From a checkpoint of a small mixture-of-experts model trained on Wikipedia: width 384, 64 SwiGLU neurons an expert.
Below are experts of layer 11 (counted from 0) of a mixture-of-experts language model. Rows are named gate (a neuron's input weights, with its number), up (a neuron's input weights, with its number) and show model dimensions 0-63. Each number is 128 + 32 x the weight over its row's rms, rounded and kept within 0 to 255. Numbers have three digits each.
Before each expert's rows: "mostly gets" lists some tokens that are sent to it at least half of the time. This comes from a sample of Wikipedia text that the model never trained on.

# expert 40
mostly gets: " David", " Richard", " James", " Alex", " Michael", " Smith"
gate0:175143130121110149079109122113126154120145113143131137156158085158116129123100082092160145117143193131134154101089071109107151148133103156135168127117155162129197085073175092139076113116147147
up0:157156118096143135083088128157170064110088147170127164161121128185097146114139079140134089108077147089139163147104201104087123187117132096115141110137127120089141163170176165139088103131143122
gate1:183095126149142118160146114178095170110127165079158110088119109154142127155124127173192130085147158128139072129090185133099123122124111132126096114095192153151089087095064075167122126141164148
up1:153105081165091116131134163188167142143133088136092149108135131070173096119171168137095161121168109139139120098145087136132094123061103118061115116156069151171154105190194091125150096172122181
gate2:076111121187107156117078157145126126123079129100091116125073090072138104159120101137157072120165127141139104120068128237070070162160137096096119112110136167204142140111146060131141155081084096
up2:101056063086113125133083137107197140122164109170126098160155090154140047090051148140141100164115117129119111148137160160097083136117135149181115134087116122144070115157084147092052114146097118
gate3:090135072145144191152157129193140117128164155093091118101162109173150135149121104166077111159125179163136107131106094041160186108121117072173121175086128119159163185157168105068121071130169118
up3:099116103132102127103122107129112147126011067128123123060164121170083148096101106167177138051118161149131155076104161151127155169152122114140113112140099128112156114083145126129086123083086110
gate4:097121077102144124106092190146063132129132111133163142169144114088122151139153167191116121151138106152109073119149163084115163092109115086134106089118130169109099139137123175115064135157092072
up4:147087177157131134140139083146172138141116113168145165142112066159122156143078158090150144134112091188116124134139072095082150127127063144117112169164130181112073149122128158159154153195077150
gate5:123146148187155089129127212127072071165086142117112121031099083130125123174176083169138097109166091120134084087133112142145146157146083077128095129069143168139133155153145149130153203101149167
up5:112119112157174101131149173118094133098096161105131146101154196197132102112168177139157151060107172121152095142150138052143190116119098091121117093101148158103101098143186077142147141076100133
gate6:126109134114080134106065169132114142121140099176121115141096098127129111119175168113145163193161137046154095144039111155156139101144140121133140160144121146099146122108111127132118156154111118
up6:167146075143157122130148097091132130129100066112122135160112093073143073123143124115156126113100114138147100114132091099120101126195109186129063140051179137086136153134120146092128141215137139

# expert 26
mostly gets: " circ", " law", " backing", "for", "ig", " Ty"
gate0:144129178156105128164183112087070122098070089098141164193151117156139110141080159117139160173140166094108146114159139168115102139140138118103162155091169142129110121144102095123065134120116113
up0:177081141140212115162126135180101099185092145119145090126121126112152081167125131084094149163086100199086140166089145139137162164089135131101212054120120137125054107182127145130122178170107149
gate1:124150160058143134089157085101101149037146091111119155106139103147132077155103142137155091154105146123138160117106119132121148120121174107180170114087136151134141189116078089174143160176189118
up1:150133161113119107103168182094093157180101057067098125129132078131096148141158085154127173067147138133137129049140109063149148118084139191172148106066102132150183147181099150145122162095092160
gate2:186168144107087162126163109177082093137132125121128167158122125071086041153142177107045122174130068105115120152144148121111162118140162078091059099111145144157125171090133162136102143151111114
up2:111167085128194070119145153143119082126078149078104091201143089078108177094194127135091144116105097116125153108093139076107124124102075119119126089156156103084139143130150143093104108074151095
gate3:151122098171100145111135115178074074132162122113194108111098119087100136036167081110182174167100156146113160094129135173093072137086136110108091091152054142061110123107113056060103161100133188
up3:063144181185122129152148076198128118126087154110175148086128107083109136076107177145067132101113155137095109106177146122083112132141126104122142107142136123123091099211081081099135130123137178
gate4:167175112174136120109135148159091090069137089173168128154148185140169181060073143151151116142134139125144126091110117100191089118153134114150132154098100076143124136150122094147094142131112098
up4:169142141118130186098107103126114072096121107104125174144090167118182171102129164114125115107133101070130144120124141164156096113135130197139135140081138126098157146108126081117192086134159089
gate5:145148093142112149136154120174105153124122154083176123106111166094114143079058128132108069167108133092177190206143155070122158132172158081153117122194110116171127104162122123162211107146079158
up5:136161137160096087043138172090080155139116094148208157113115087125123148215163178138158108155145128110090102148140133164105078125088156099185095159174146191165127141174158129153094087164096143
gate6:060144092168121127146085160082136148169101165145156072109129155082047134145091063131079043181139077147097143132171123130130121120112115104127080111124130165125121130124126207164159169150152125
up6:198111136132175148142112114083159097144148173152110125161131149159135116158148107107170175140132136180149117093158142144086107083103156182148174142154125117164167133151118086109140115116129080

# expert 39
mostly gets: " ·", " su", "also", " born"
gate0:166069140178149110106099101115139157109096132151129161122168095137115166137161108138152139157112120121180121132150072144155116190104120080145126120155145149122119145170084146105132109120159143
up0:146155127196145140145149191117149082142136155122128072148089124139113157146085122118180066141187143143123115086095126174094126107107133060124099089118153095144128121078101134134202128068117079
gate1:150110146150098173124102177166141116113119166139077122156072115124142107142109171110114154125104147131086148112119180131147118135111166128087113144113093190128118144158128137127136134143128137
up1:121155119069147123147094137166131161110118031093139130174078091068118157130137150105143163087127121097156114176126093115072173153097120090096092138153120160137131108167103189160134077096106112
gate2:104158108115097054164067187100131114161074145131122156130149125118083097148111111143087129127142076127144111123158161048167139121217118171091135097103192090114158165121101102183099170142118111
up2:178147122102148109147171124152134123143056113117131107164159142161144192120129136110051114152067105136119091107104184106132106108111117138147173144103084146127129101120117103157139113178106129
gate3:164121103078161155163135131124157170094086160114120095121105145103123081134153086113106093123132188131139071108093097125105150126109145112112148078180109149116100150129212131128115157122075168
up3:155112136166195095165133180188135142131092115142102113126104136142135163169132127165106137146093093148110117145166088177112141125124113087109083131143097154131129166161131121126157146175096129
gate4:112119202160200160106125069156090118198115136119130121131198112144142133095170093077175152121093118090142089120122167095140115131112117094125153142147116140191161165149137158137139100111108131
up4:074094179130180144134173126117098140152085137080105113162145120083121117146154154062124169108108107088125186137076152064087115162085136120138104147135077113119122130138107105156106186133100122
gate5:143131144083168116146138055176153114139103091102138133167097094111111107107130134129110182142124121109142067129146128142121092146115084097102158153098107166169153106149082122171100126165169125
up5:155138068123186163136082129116137139173101100177141116148159140184172168114105147142135125184135123148086133162138066133158138147075163111142102109111165082174166119122134185113139086146177159
gate6:157108154087109142149135128098027112163119085136152152095105081111133110132148112057116120177151066096175151196152129127160093178124084104160075054142131063135087150159124128114140182162138113
up6:103139157096134135119169121125159058100123141135129184097099144135129075134130112154102095144097123103173106113201096116120132140145180105133106151130125110126087134081167086108107152180104082